config = dict(
    norm='rmsnorm',
    optimizer='soap_variant',
    beta1=0.95,
    steps=8907,
)
Below are experts of layer 7 (counted from 0) of a mixture-of-experts language model. Rows are named router (the router's row for the expert), down (a neuron's output weights, with its number) and show model dimensions 0-255. Each number is 128 + 32 x the weight over its row's rms, rounded and kept within 0 to 255.
Before each expert's rows: a language model's description of what the expert responds to. This comes from a sample of Wikipedia text that the model never trained on.

# expert 35
It responds to: Month names and time words after on or in, such as January, on that day, the night of, early morning.
router [126 162 136 120 127 128 108  88 115 123 134 194 130 144 178 128 199 149 179 110 160 172  56 117 122 123 122 119 111 159 124 135  66 142 159 115  98 153 129 172 144 145 107 106 118 142 108  96 159 100 152 131 106 188 115 104 155 197 110 123 249 124 143 129 157  79 141 173 121 140 154 152  76  97 159 142  87  84 132 113 144 121 120 122 145 145 195 121 115 116 188 132 173 146 193 149  52 160  27 129 143 141 208 123 200  88 122 128 162 151  66 108  96 113 182 102 157  81 130 108 107 122 185  74 125  80 146 149 134  88 142 134 167 127 151 141 141 104 135 128 129 165 132 181  77 122 103 168 104 128 145 144 125 128 149 123 174 115 117 116 109 154 148 153 100  87 116  74 134 107 105 118 117 116 152 108  90  70  84 193  50  72  85 117  98 134 168 201 110 144 123 137 142 138  69 204 123 188  96 163 119 145 127 161 122 112 149 131 115 136 128 157 131 145 142 122 125 135 134  96 135 145  76 160 105 111 106  95 121 115 156  92 151 174 146 134 176 142 115  91 148 140 121 106 144 178 131 190 139 118 115  82 109 147 147 158]
down1 [118  95 167 104 124 150  51 134  92 182 115 156 172 130  97 176 118 150  96 125 137 167 151 131 161 133 166 168 162  64 166  45 136 111  94 105 115 127 100 161 158 120 131 152 147 104 114 122 109 158 120 102 170 190  69 110  83 157 158 141  63 130 130  85  88  67 142 118 123 129 163 136 153 178 180 184 104 134 126 142 148 141 131 155  65 125 120 158 122 130  71 135  96  99 117 115 131 102 202 157 131  92 193  90 204 127 124 136 108 149  83 167 132  84 118 144  95 115 113 109 154 163 157 129 196 126 187  78 137 123 147  85  50 149 179 143 154 188 142 116 137  78 136 215 144 100  88 174 146 194 136 118  93 112 160 150  99 136  93 127 196 158 140 122 170 116 145 136 187 138 108 149 160 103 153 141 106 191 158 131 115 123 137 166 152 167 138 146 115 102 163 130 106 163 178 152 156 152  91  92 110 101  85 152 113  87  76 111 174 110 148 135 104  99 137  77 110  98  83 137  98 134 153 184  85 109 152 160 163 148  84 104 139 132 174 112 209 153 147 152 112 121 131 134 144 129 138 108 142 140 131 143 125 136 166 153]
down2 [148 135  93  88 128 151 140 143 134 167 120  69  84 112  95  98 187 172 136  86 219 125 118 163 105 130 112  92 172  68 165 106  64 120 100 126 141 104  97 162 168 114 148 130 191 186 157 106  67 113 149 115 181  74 151 129  81 119 100 108 143  73 119 101 149 131  85 106 141 138  86  29  93 101 142 140 171 117  93  94 175 163 146 149 112 130 147  69 139 132 121 139 113 115 163 155  68  53 145 174 104 164 121 109 105 127 122 102 171 120 144 140 117 121  95  96  70  69 137 113 133 179 124  93 125 164 163  58 147 141 117  64 135 137 102  89 109 141 115 135 163 102  91 100 115  87  52 177 156 182 164 124 133 112 156 107 154 106  97 154  89 129  95  64 149 107 126 141 133  83 104 147 135  92 168 191 114 115  87 116 109 135  96  97 164 169 128 107  50 126 139 207 112 147 101 166 108 109 155 130 110 147  87 138 145  81 141 122 106 133 135 146 118 112 157 100 113 142 151 164 134 147 133  73 146 118 181 117 104 134 117 119  78 126  82 138 115 134 184 125 157 169  90  73 115 149 159 126 152  68  95 113 121  98 137 137]
down3 [162 116 131  88 119 140 148  74 147  98 172 120 126  65 154 104 183 143 101 149 167 122 108 134 153 146  97 113 138 113 156  37 136  62 155 130 140 140  79 119 124 159 116 129 162 156  73  66 108  80 101 113 155 187 119  96 162  81 152 161  69  93 115  96 129 176 154 153 142  92  83 121 153 141 128  95 130 118 151 151  93 102 130  83  87 111 129 123  91 142 149 190 141  95 151 169 127 125  71 120 144 162  39 133 123 149 173 111 174 116  58  83 127 174  59 106 155 120 105 112 133  66 125 103 150 131  77 178 117 120 154 114 155  61 120 138  92 113 133  96 146  95  75 178 148 156  48 125  99 102 126  81 120 131 121 109 112 131 120  83 149 115 124 174 144  84 132 112 139  81  74 114 152 111 174 128 149 126 206 112 100 110  94 121  74  84 107 109 136 122  84 104 155 146 113 147  98  85 166 125  85 178 118  99 149 122 176 158  85 171 198  91 157  89 148  82 117 156 139  90 112  99  94 134 107  81 114 114 162 134 132 122 101  98  84 136 103 146  94 136  92  96  56 128 124 103  97 158  89  77 133 125 113 162 164 112]
down4 [133 148 141 141 165  71  88 150 100 131 101 171 164  71 127 189 130 135  93  40 103  97 170 160 134 160 152 126 117 169  92 143 123  99 118 127 131 111 168 100 162 109 113 121 205  89 124 121 132 156 177  92 124 176 170 105 156 108 154 117 168  92  92 109 148  32 139 107 185 114 129 140  59 124 118 116 125 113 133 140 108 115 165 174 165 113 101 165 114 198 130 122 159 137 148 154 106 112 100 168 137 142 138 175  87  90 155 117 129  95 181 102 137  93 131 108 149 105 139 113 113  76 113  63 107 156 137 138 120 142  97 143  99 113 194  88 136  85  83 109  94 101 173 168 101  72 105 137 112 149 153  88 181 159 117 104 160  79 123 122 150 157  61 151 107 125 113 147 170 106  99 118 109 156 106 133 133 124 137 161 152 143  89  89 151 115 121 101 165 147 114 159 155 122 140 179 177 146 154 104  77 113 132 166 104 124 119 171  98 131 187 200  45 139 110 131  86 117 121  57 100  73  90  68 176 195 148 177  66 152 135 104 179 178 158 137 131 178  77 148 120 109 154 127 112 144 127  69 164 150 133 123 151 137 119 134]
down5 [ 92 112 129 120 142 112 109 174 120 151 121 143 119  94 116 128 147 131 158  85 136 172 137 129 146  77 142 144 131 107 133 173 138 159 159 110 108 157 116 124 177  87 108 117  87 183 188  94  97 117 117 186 146 105 149 125  98  83 180 124 112 182 154 158 154 129  92 189 106 121 243 161 138  73 171 137 105 167 136 103  97 103 124 121 133 141  99 105 115 194  99 146 175 187 118 119 115 126 160 172 108 125 102 130 105 169 121 153 116 125  43  81 111 204 154 104 115 140 127 135 151 158 111  89  76 141  96 170 171 167 139 179 146 150  94 171 157 109 139 150  96 116 194 180 105 121 117 153 144 176  92 137 159 151  99 103 135  90  71 126 132 172 133 119 127 128 155  83 119  66 123  85  90 165 156 100 141 167 171 131 148 173 107 114 116  62 161 162 147 180 112 134 138 157 181 118 151 140 126 122 159 131  73  43 123 133 106 140 100 123 179 116  78 124 146 171 159 112 142 150 102 156 114 129 170  70 147 151 147 106 132 123 150  93 164 161 215 112 152 141 168  84 118  67  98 151  98 118 142 154 171 103 109  59 179 111]
down6 [136 136 134 143 104 121  94 140 142  92 130 199 140 163 129 137 136 118 154 144 112  89 108 117 100 128 185 142 117  52 118 162 105  97 158 192 138 136 129 113 168 155  96 157 133  59 109 137 121 122 136  67  79 110 158  98 109 126 109 147 126 176  58 117  90 150 136 142 132  95 153 161 147 159  67  86 122 128  74 117 142 103 121 135  78 159  87 151 109 114 137 166 155 130 133 101  82  75 125 102 101 123 103 174 115  90 110 171 154 157  83  72 160  75 170 152 189 142   0 126 124 126 161 149 120 131 115 178 174 124 153 161 113 138 101  72  85 120  84  84  88 121 132 169 158 126  97 118 103  52  91 193 163 156 102  98 167 140 135 129 102  97 142 131 152 157  63  82 137 129 139 139 167 185 122 104 141 161 167 113 146  79 137 109 160 115 132 137 102 167 159 110  86 140 139 120 149 199 151 114 128 143 124 143 106 151 139 120 111 173 127  98 133 159 164 201 166 121 136 144 128 136 219 201 165 147 142 148 166 103  92 144 126 163  89 140 114 138 158 149 136 148 112 106 106 136 132 156  93 175 151 159 114  89  77 196]
down7 [151 119 152 130 127 114 162 117 152 108  97 114 135 106 143  89 117 132 143  87 117 153 128 124 126 154  96 168  76 151 113 128  67 117  69 193 122 103 133 134 178 127 140 113 147 208 151 166 122  91 143 124 104 111 155 116 141 165  63 155 134  91 116 159 131 205 146 127 126 168 203 152 127  75  95  95 154 136 169  39 137 126 136 110 122 144 140 146 142 113 114 104 157 115 135 131  91 148  88 138 167 140  97 113 130 178 121 114 135 140 123 179 163 113  80 128 107 147 163 110 103 120 118 123 133 125  86  95 152 138 124 117 196 189  57 130 134 118 107 203 110 163 114  73 146 157 133 159  72 132 155 104  97  83 205 135 131  92 141 129 154 154 170 106 183  38  86 153 122 178 100 125 116  77 123 146  69  66 136 123 141 100 149 129 172 100 142 153 130 110  74  72 118 139  59 131 191  69 115  78 128 120 117 155 139 138 126 100 201 132  95 141 123 128 174 131 143 163 141 153  92  98 124 133 120 185  97  97 141  93 210 131 101 165  99 142 113  90 107 158 129  82 178 128 110  77 116  78 148  71  76 152  91 142 109 164]
down8 [ 98 132 150 113 107 126  95 123 152 126 145 173 112  80 107  98 120  74 105 161 112 131 146  92 146 136 105 138 177 172 189 117  97  74 138 136 140  99  88 141 117 111 103  52 125 127 128  93 148 153 121 154  55 131  98 140 186 164 133 175  99 214 107  98 128 134 121  83 122 165 138 155 119  52 145 150 156 147 203 167 173 144 134 111 114 162 125 155 143 105 113  78 115 103  84 169 138 156 142  96 125 123 170 137 151 114 133 123 155  99 191 138 148 136 149 162 144  52 156  94 128 122  50 150  87 116 165 187 133  83 150 130 193 150 110 166  95  92 131  52 128 109 129 151 181 119 102 131 102 139  72 135  91 116 117 117  77 125  89  82 100  82 181 123 110  96 119 159  60 147 128  99 130  99 139 135  99 149  93 105  98 161 118 112 130  39 113 144 127  98 117 115  49  92 101 119 149 114 116 168 119 151 141 150 130  96 171 140  91 136 111  87 109 127 111 157 103 155 185 112 147 150 132 180 161  88  56 148 133 181 142 123  96 100 191 175  65 131  91 146 155 138 166 123  96  73 125 123 110 122 173 134 114 115 160 194]
down9 [113 108 156 142 113 145  88 119 144 103 151 171 169 164 155 128 109 119  94 161 120 105 115 183 118 113  84 138 105  50 159 115  91 176 122  92 142 144 136 118  92  69  81 160 164  87  95 143 139 104  84 110 138 126 140 169 109 108 160 151 148 109  91 136 119 105 145 160  95 139  91 165 137 150  73 155  52 250  85 124 162 102 129 128 133 114  85 151 154 104 114 102  94 155 119 120 112 141  96 164 150 112 125 132 115 111 125  77 152 203 136  99 181 106 102 131 117 123 119 139 104 107 197  80 125 114 176  83  93 125 134 108 149 135 142 157 153 112 109 129  70 140  53 161 110 141 219 109 151 106  75  84 149 152 157 117 146  93 108 134 154  85 110 138 138 164 108 152 186 202 156 167 139  80 134 176 134 143 111  71 197 151  99 106 120 159 129 129 147 138 188 167  98 169  61 119  99 152  60  66 175 134 146  82 177 115 105 161 130 144 115 142 104 151 183 152 129 134  97 106 113 107 124 147 170 100  90 114  94 134  99 123 155 132 126 101 125 104 200  89 152 120 174 127 107 117  99 117 108 178  99 178  90 121 171 164]
down10 [191 135  97 119 151 152 102 115 104 142 105 113 127  62 127 141  53 114 102 125 138 133 169 145 126 128 120  80  76 159 115 102  70 141 134  93 146  94 177 140 113  82 150  90 128 115 116 138 133 104 152 128 128 129 179 147  89  88 156 186  97  76  94 136 153 147 196 107  88  68 124 162 115 181  79 154 125 126 108  58  71 149 120 135 153 145  64 156  81 120 139 152  93 152  96 126 120  78 147 165 129  31  98 103 127 143 147 164 146 185 146 197 103 190 134  83 123 127 132 110 178 115 105  85 138 109  79 174 123 124 103 122 108 145 126  90 160 154 150 113 167 149 144 100 151 123 128 163 125  96 128 129 129 152 118 129 187 163 152 155  90 107 151 146  81 128 119 128 140  95  62 145 116 134 103  66  82  92 131 126 111 168 121 154 172 170 131 167  77 123 111 114  88 189 168 109 105 149 138 117 127 129  91 164  88 154 109 114 169  98  82 121 191 129 187  56 111 149 141 117 153 161 169  74 153 128 139 102 131 110 120 183 107 134 145  85  96 161 131  92 139  93 120 191 117 190 181 113 160 119 158 127  82 193 125  66]
down11 [147  81 113  94  58 113 173 144 136 156 128 145 146 200 106  86 124 106 130 110 142  83 136 146 122 110 115  96  90 172 126 160  56 169  97 132  74 137 169 203  87 116 106 104  64  96 140 105 136  90 136 164 135 162 110 160 143 116  92  77 140 177 136  74 164 108 142 132  93  90  98  72 156 128 168 156 119 120 133 100 151 119 136 145 139 119 131 165 141 126 167 152 144 162 175 175 163 163 142 111  54 173 135 182 122 188  87 119 123 185  61 134 134 127 108 145 135 155 153 123 155 113  85 151 110  65 128 102 237 109 129 156 103 117  93  84  98 136 177 138 153  90  84  92  91 137 144  80  97 101 136 213  67 109 167 210 164 164 172  58 116 142 101 159 109  98 191 133 105 107 171 120 124 110 157 130 145 108 154 135 123 155 153 192 140 161 118 113 115 130 109  78  86 121  76 112 109 149 127 122 135 123 152 141 168 129  91  90 114 164 156 116  72 119 109 140 159 139 114 100 107 143 140 100 143 125 105 135 120 123 136 143 153 123 139 120 111  69 123 138 109 102  70 130 127  94  99  53 120 132 112 155 160 173  88  83]
down12 [108 122 101  94 133 150  77 173  82  99 122 133 110 160  59 106  91 137 127 141 131  93 168 109 138 106 120 207 164 165 131 131 102 146 138 139 146  96 151 112 169 147 173 165 172 131 110 127 111 123 162 121  73 138 167 151 137 156 143 111  99 153 154 116 141 147  93 145 102  68 154 124 142  80 156 132 135  99 148 140 147 147 113 193 136  82 186 101 100 115 171 105 128  87 149 139 111 115  52 126  93 144  99 129  94 115 124 127 133 109 161 176 146 137  57 104 154  94 157 149 127 149 169 173  98 156 163 149 133 138 131 107 135 142 158  60 132 122 134  98 148 148 118  49 103 115 129 155 109 193 129 139  91 134 164  99 102 171 125 133 156 195 156 128 130 115 135 143 125 124 109 126 190 135 175 146 167 140 140 181  79  84 142  48  93 128  77 141 160 158 113 149 101 165 141  81 185 108  84 112 144 185 127 128 137  94 143 169 141 156  93 114 156 108 132  47 134 134 129 190  76 141 182  73 242 160 210 170 168  61 136  84 142  87 203 126  89 118 140 139  98 119 110  96 165 124 137 135 123  87 141 155 140 110 156 144]
down13 [ 98 106 141 134  83 157 169 134 140 141 150 148 137 111 111 122 126 171 187 147 151 128 148  99 102 122 120  95 114 141 127 185 131 137  89 187 108 164 153 141  47 106 109 173 121  79 124 149 179 145 136 100 122 155  91 181 125 178 115 118 120 125 194  89 197 156 143 121  85 147 169  92 115 142 141 145 127 138 202 134 155  87  89 148  98 158 154 159 107  80 119 142 103 107  72 107 123  93 103 112 144 177 140 177 126  93  71  99 111 125 180 137 199 118 141  75 129 141 151 182  79 151 127 123 183 122 111 140  98  78 114  72 134 156 183 144 143 128 124  98 170 122 123 172 119 157 127 103  78 134 145 132  74 104 128 145 126 174 106 158 182 143 128  93 143 135 155 145  94 129 199 132 141 111 138 170 126 111 180 136 131 177 167 155  79  67 149 125 178 124 136 136 148  93 129 149 148  77  75 205 149  98  91  31 158 100 101  80 105 123 145 126 121  95 100 129 115 150 133 163 125 146 145  88  98 133 135  97 181 108  66 113 170 147 167 119 118 121 124  23  75  87 127  98 107 114 160 153 125 117 107  92 192  77 130 148]
down14 [120 177  93  51 108 136 163 130  45 125 131 145 159 103 166 155 136 208 102 122 144 123 154 119 219 103 156 113 174 136  99 137 166 235 116 117 118 142 126 106 109 169 181  78 135  95 114 119 106 120  56 168 204 107 123 140 153 145 121 205 146 174 180 140  85  77 125 139 122  98 131 114  72 134 137 150 104 171  19  91 127  45 106 108  52 109 156 158 124 104 151 117 162 175 127 113 131  86  96 155 102 150 123 130 126 147 113 122 119  77 226  73 129 104 107 105 135 159 162 136 118 102 118 151 116 135 124 128 125  90 155 126 108 130 127 138 101 124  73 122 156 131 152 155 162 157  74 130 103 118 129 127 137  73  97 150 133 112  73 127 166  90  86  93 125  80 150 154 130 134 158 117 165 147 119 103 128 100  84 116 108 153 147 133 157 178 105 154  99 171 122 117 127 118  86 175 128  77  98 125 142  67 186 197 109 129  83 136 159 156  97 123 140 132  98  97 154 140 120 151 110 123 134 152 144  49  99 113 117 118  96 111 167 125 112 140  86 142 113 162  71 110 166 119 119 141 112 143 129 122 137 139 156 108 125  93]
down15 [218 157 183 177 109 103  73 132 102 122 133 119 120 127 117 105  83  87 170  99 146 136  98  59 156 131 159 130 123 143 106  84 131 156 100 118 179 138 134 131 127 138 107 197 118 140  91 127 172 124 167  89 191 105 117 187 154 147 113 132 168 138 152 134 108 117  89 137 106 122 194 133 151 105 162 127 166 133 150 189 183 162 107 129 217 147 140 121 155 101 137 145 147 135 160  84 143 140 141  74  80 103  72 144 161 161  95  95  68 167  65 130 157 128 158  37  85 162 168  93 138 123 123 109 139 164 114 149 142 172  39 111 140 155 105 122  86 145 161 113  95 126 139 158  85 115 143 114 163 114 141 131 108 138 152 118 117  79 138  79  98 137  88 132 178 168 110 110 101 167 103 141 161 132 155 149 126  63 103 143  92 121 127 108 157  98  84 162 138 126 154 126 135  98 106 143 109 106 145 189 137 113 132 123 169 123 155 126 176 116  97 139 157  53  96 139 161 146 112 161 125 124  95 102 157 125 152 119 148  94 195  49  75  97 140 118  97 141 124 127 114 216  99 108 132 151 103 103 202 200 136 149 111 185 128 152]
down16 [128 180 161 121 151  91 146  72  70 114 163 119 162 170  91 172  91 128 128 154  62 169 134 128 152 167 180 176  41 117 106 145 169 124 168  89 144 155 123 162 145  83 109  98 117 184 145 116 117 195 142 152  96 146 141  94 165 129 129 138 121  73 114 169 106 119 103  45 134 149 124 185 127 136 159 136 134 186 119  94  95 135 135 104 119  79 162 171 158 143 100 106  79 114  67 127 103 129 137 120 102 158 153  97 125  93 124 167  78 109 104 175 100 166 141 136  94 167 167 113 122  53  98 118 124 186 128 149 152  62 119 205  97 153 156 151 167  83 111 109 100 124 112 127 163 134 211 117 123 106 123 100 149 129  83 110 123 115 142 166  67 101 126 141 168 156  72  88 156  93 143 113 162 143 150 125 101 147  53 155 134 142 180 120 136  56 117 131 142  99 125  66 146  77 152 123 168 148 138 130 147 124 134 155 150 182  95 131 140  93 148 180 107 172  55 187  83  79 133 126 158  89 145 125 116 120  95 108 167 174  89 176 104 130  73 144 125 104 155 174 141 135 138  90 150 105 135 164 115 141 137 140 108 128 126 123]
down17 [122 113 159 113 146 151  95 160 121  64 132 131 157 151 145 136 132 127 167 101 157 132 130 126 108 109  76 117  81 147 157  85 136 134  94 110 125 123 154 169 112 118 103  95 142 152 109 167  98 116 139  91  93 121 148 153  63  60 126 117 116 197 156  76 119  64 152 106 134 127  79 138 166  52 100 162 149 136 110 146 136 148  77 132 163 182 110  78 177 110 112 140 120 156 158 125 174 135  83 130 124 116 136 184 178 148  80 131 118 138 107 141 125 133  90 156 121 132 204  80 183 142 171  74  89 171  78  84 114 122  56 116 147 125 187  58 102  83 145 132 186  61 141 100  83 141 137 136 139  89 162 142 123 105 127 143 113 108 120 163 132  94 153  82 139 153 123 159  55 156 149 112 161 145 122 167 157 112 183 141 144 196 147 159  88 116  60  89 128 111 114 148 102 103 149 133  71 157 137 121 130 126 145 120 130 172 158 143 149 130 201  78 106 117 165 127 215  86 114  97  99 136  99 118 133 139  80 110 111 156  69 150 120 106 166  94 165  89 118 132 136 134  98  91 149 145 150 144  53  77 155 142 122 207 107  89]
down18 [150 100 105 179 145  97 119 110 175  46 110 138 126 163 220 159 104 149 131 115 104 153 164 132 133 141 139 108 117 108 143  76 134  83 115 122 159  88 118  80 170 102 104 101  86 130 105 115  57 112 198 138 129 142 123  93  77  93 130 130  76 143 141 157 168  67  82 152 168  95 150 188 114 147 114 120 134 125  78 139 129 149 104 145 136 132 100 112 135 155  88 187 120  77  82 110 152 177 122 111 168  88 154 134 161  94 147 161 123 113 129  93 114 166 129 145 117 176  95 151 103 129 154 118 112 135 158 134 107 183 151 105  69 213 165 111  84 116 144 136  38 138 153  97 125 139 130 123 108 160  86  84 146 153 123 123 173 115 162 133 137 115  97 144  63 168 120  78 181  59 138 133 143 152 162 145 123 156 142 103 151 158 124 149 163 135 161 124 148 153 141 133 154 197  95  96  83 153  87 148  91 177 130 116 134 140 144 106 135  64 160 109 166 181  96 157 157 139 121  62 108  93 143  49 108 140 123 102 111 190 137 193 150 121  89 101 190 163 130 121 115 164  60 158  90 135  74 132 117 162 167 133  79 109 115 143]
down19 [122 114 194 116 106 166 110  75  77 156 165 103 127 112 165 182 110 102  93 113 152  94 115  94 113 163  75 139 171 203 128 183  82 131  79 102 162 127 101 162 103 209 173 162 132 149 107 110 152 101 131 118 131 176 113  95 128 123  99 115 106 115 160 120 128 125 137 179 147  88  88 125 161 123 114  66 120  89 147  65 133 101 115 113 130 114 113  83 117 105 163 113 150  60 125 144 129  97 151 107 100  78 110  86 147 135 163 124 206 113 145  99 149 160  87 160  95 149 144  90 138  84  94 159 136 141 123 167 183 146 131 138  92 112  91 166 146 128 148  97 119 133 121 144 137 183 148 129  91 143  85 169 125 128  83  88 141 158 171 147 132 100 129  48  96  95 147 102 124 154 129 139 163  84 118 108 119 139 102 119 150 132 107  68 176 166 151 158 110 149 111 108 132 143  56 104 116  95 157 109 129 128 133 167 121 179 235 177 148 147  64 118 103 110  64 105 100 114 195  79 149 169  80  92  91 160 130 120 221 119 133 149 111 165 127  62  80 134  97  83 131 142 140 132 103 109 151 123 144  89  76 158 134  76 139 129]
down20 [126 157 132 138  95 112 117 167 146 189 212  87 109 152 113 140 106 185 133 101 133 103 112 100 173 165 148 107 157 126 117 115 133 123 167 156 165 167 110 120  83 190 135  66 147 137 101 200 120  61 143 118 119 171 104 170 146 133 121 121  88  53 136 144  89 157 105 135  87  85 151 108 111 122 124 134 162 164 118 110 147 146 150 112 124  49 115 134 121 118 100 152 135 170 152 113  74 155 110 165 156 130  60 153 108 102 102 132 143 122 143  52 102  78 137 126 111 128 125 167 140 116 122 212  96 193 124  99 127 118 180  70 128  93  91 117 139  91 185 156 116 103 152 166 162  65  51  91 112  92  92 139 157 158 149 127 142 168  84 165 109 156 149 144 152 126 135 137 139  90 171 147 131 138 108 138  75 100  93 131 133 160 155  99 191 123 143 103 143 104 137 152 156  79 156 113 141  74  77 143 100 172 182 148  86 155  67  49 104 126 104  89 116 123 145 123 158 159 187 132  57 112 133 120 132 160 167  81  78 155 101 103 166 137  96 146 149 170 110 135  85 182 168 136 108 169  98 137  56 130 113 142 142 144 138 137]
down21 [160 125 111 129 164 173 142 153 144 150 129 146 117 123 113 133 183 132 155 140 122 196 157 106  59 102 108 133 185  98 162 117 100 120 117 103 149 107 122  55  74 181 180  96 145 167 154 129 128 106 146 149 187  52 151 116 118  96 201 103 174  77  96  82 163 148 164 143 109 166 236 156 129 145 118  88 112  97 137 159 152 110 109 127  85 149 116 113 137 182 105 111 131 154 169 140 151  80 170  79  92 125 121 106 148 150 157  93 188  99  80 132 175 139 132 130 107 129  90 132 108 153  71  95 150 135  99  95  95 112 168  75 117 136 179 112 128 158  86 155  93 105 139 121 107 138 103  91 168 129 109  91 129 212 170 121 140 138 138 184 111  84 147 145 164 191 168 137  94 174 118 133  84 155  95 131 106 119 170 169 115 158 184 111 146 100 116 181 122 177  91  98 131 143 164 139 150 106 132 149  79 106 134 163 131 139 111  93 189 108 138 106 128 129 137 123  95 134  91 168 184 131 165 105  69  81 155 119 152  96 141  95 122 161 132 134 157 122  88 190 150 109 131 129  57 110 173 159 112 172 107  98 191 143  82 105]
down22 [135 143 100  94  89 121 124 126 106 142  59 107 102  97  46  67 163 146 103 139 158 126  70 163 124  93  97 129 156 107 174 160 140 118 109 105 134 153 108 114 119  95 175 176 157 161 163 191 141 152 108 160 110 159 127 133 138  66 125 127 103 151 128 131 144 162 123  53 135 156  92  86 143 141 178 139 135 162 150 154  90 111 117 141 157  84 136  42 125 100 110 119 143 124 138 161 145 159  95 128 130 100  99 180 115 147 158 126 160  77 190 169 111  66 144 162 126 129 113 163 112 145 122 127 139 109 134 111 157 185 135 119 124  39  55 112 111  94 125 161 137  84 122 122 110 123  94 103 171 130 202 164 155 103 136 143  45 131 139 188  91 140 168 142 122 143 116 160 114 158 163 185 102  69 139 146 170 108  97 165 160  77 108  50 136 151 178 129 103 154  98  63 175 152 147 133 124 109 159 110 131 127 137 103 145  85  87  34 184 107 137 149 134 151  88 138  92 145 103 135 164 168 174 175 137 153  95 102 168  95 118 102 135 159 139 170 122 136 110 150 116 150 106 158 143 156 128 183  82  79  90 116  82 156  84 147]
down23 [126 126 126 109 189 141 129  80 139 131 122 189 107 143 153 120 128 108 144 141 118 190  92 181 158  91 195 134 149 109 119 149 158  73 151 123 104  99  62 162 137 115 109 108 129 137 153 138 121 121  83  86  94 136 150 100  80  86 144 125 105 138 131 119  99 136 139 131 144 114  87 157 192 114 122 140 121 125 100 165 100  93 169  97 110 133 142  94 139 149 168 141 162 152 164 129 151 171  73  94 151 172 120 130 104  83 104 136  90 159  87  77  97 155 172 170 148 134 117 161 118 161 137 152 140  92  88 114  61 159 175 182 189 145 121 175 129 155 129 115  92 113 151 180 151 240 139 119 107 146 132 132 166 138  60 104 142 178 118 170 132  85 117 114  90 150 104 108 184 174 128 133 173 225 153 108 183 154 165 158 104 126 189 145 104 143 142  71 121 132 168 117 154 137 152 131 125 138  81  41 187 107 162 135 114 132 154  95 144 154 188 152 108  98 136 149 179  66 143  53  79 122 118 125 100 118  77 121 123 170  99 110 102 100 118 155 149 158 117  80 106 147 106 145  64 124  89 157  98 132 138 104 123  66 165 142]
down24 [120 104 149 140 127  79 131  77  81 147 128 169 119 150 163 152  95  79 154 137 142 131 115 111  71  68 115 111 144 135 162 147  96 115 154 127 198 166  53 171  79 200  72 156 189 179 142 117 176 111 160  59  86 161 204  62 131 126 139 118  66 124  68 141  85 142 105 206 147 119 142 161 102 140 143 135 139 168 135  98  99 137 123 140 136 131 122 139  52 140 158  81 168 155 130 147 152 100 141  84 108 132 143 106  83  99 118 132  94 151 160 193  94  89 153 112 177 152  85  98 114 139  91 105  71 150 132 130 122 118 175 131  95  79 103 191  95 114  86 125 128  87 142  65 159 114 152 108  79 124  73 108 125 140 174  99 174 170 164 116 145 144 173 157 133 164 146 168 126 135 171 120 107 158  91 121  96 102 105 111  95 100 128 137 101 103 183  87 166  81  95 114 164  71 174 112 179 105 157 108 151  97 114  82  89  86 109 148  87 137 180 144 154 182 158 103 131 155 171 145 116 150 113 133 143 159 111 102 121 126 140 112 152 134 119 124 153 134 157 142 131 155 156  89 161 172 117 176 116 172 125 172 160 129 147 108]
down25 [190 124 120 105 119 129 147 150 104 170 145 143 124 146 157 104 143  86 129 152 117 151  72 154  90  73 123 137 114 176 159  80 131  82 111 134 122 102 157 129 161  95  90 138 124 143 130 165 119 185 122 147  90 137 107 153 147 149 127  98 174  94 103  99 112 151  72 125 112 166  84  78 128  87 202 153 163  67 154 129 141 122 101 123 115 140 142 168  93 122  93 134 154  96 161 136 118 135 125  88  90 128 132 121 123 128  92 156 189 155 100 151 107  92  87 109  67 157  92  91 120 163  94 154 145 135 187  88 127  94 134  83  89 147 105 203  88 183 121 147 185 148  75  68 162 128 179 115 136 151 130 124 111 114  90 165 112 141 116  79  83  81 118 108 103  93  97 182 147 105 105 180 125 158  98 172 106 126 171  58 144 106 110 212  81 198 157 154 155 117 162 124 126  88 166 109 145  47 138 100 114 148 124 135 194 159  94 112 123  76 115 129 124 125 115 108 119 153  89 115 133 113 116 146 136 198 183 140 139 155  95 204 186  90 144 131 125 154 106  36 131  82  79  79 133 101  97 151 121 117 179 141 133 146 108 106]
down26 [127 139 179 158 120 165  92 149 134 174 137  72 157 111 149  93 150  64 177 176 148 147 126  90 145 107  81 143 145 204  62 108 113 165 155 166  91 130 107 148 155 105 107  55  92 121 124 160 151 165 118 136 136 139 179 101 117  73  64 137  83 129 154 101  61 122 131 134 160 107  98 138 181 132 116 126 133 134 144 149 152 133  51 137 108 165 107 165 118 142 144 118 109  68 110  56 168 144 161  68 132  92 147 148  93 100 108 136  96 122  55  78 104 164 141 130  87 102 101 104 131 169 134 135 134 100 129 159 136 146  91 126 112 122 135 192 119 147 169 159 151 187 129 109 135 100 168 154 146 105 157 120  99 136 116 175 159 112 157 141 114 105 179 110  53 150 117 141 105 124 107 154 109 165 133 108 169  87 118  66 137 143 160 134 124 116 170 144 132  75 182 100  95 175 151 156  94 158 139 163 144 118  82 123 102 155 112  85 174 136  63 176 129 119 112 132 189  89  71 128  81 162  72 135 102  96 102 153 214 148 159 197 137 132 139  85 144 129  98 154 137 152 155 102 104 128 164 146 117 156 183 117  61 154 122 178]
down27 [ 95 140 102 120 136 117 149 109 112 167 131 129  56  77  92  87  82 106 178 132  94 166 106 137 191 143 117 112 128 147 163 137 147 158  74 104 203 158 161 123 174 123 174 125 194 123 111 122 157  96 127 118 169 117 105 101 108 175 107 110 171 130 134 116 105 148 119 118 166 123 132 150 143 117 162  88 119 147 121 120 137  83 175 131 162 115 170 116 216 108 102 112 155 178  86 173  99 101 135 124 109 134  83 133  94 153  67 175  69  91 140 109 145 135 128  73 104  94 112 160  52 129 134 176 129 129  98 124  54 143 149 121 126 174 156 169 136 180 130 125 122 140 150 133 176 128 138 165  89  48 121 202 100 120 210  93 180 101  71 137 126 145  92 120 170  70 162 135 124 149 163  65 144 127 139 119  81 153 132 174 123 170 111 163 111 148 107  80 170 168 184 116 184 142 140 146 153 177 130 128 160 158 164  98 144 117 100  99 123 164 169  91  98  68 121 124 126 108 189 138 165 105 113 104 128 111 148 165  66 123  84 131 109 125  84  80 106  98 135  77  92 139  96 122 135 145 135 185 145 125 108 138 176 181 132 149]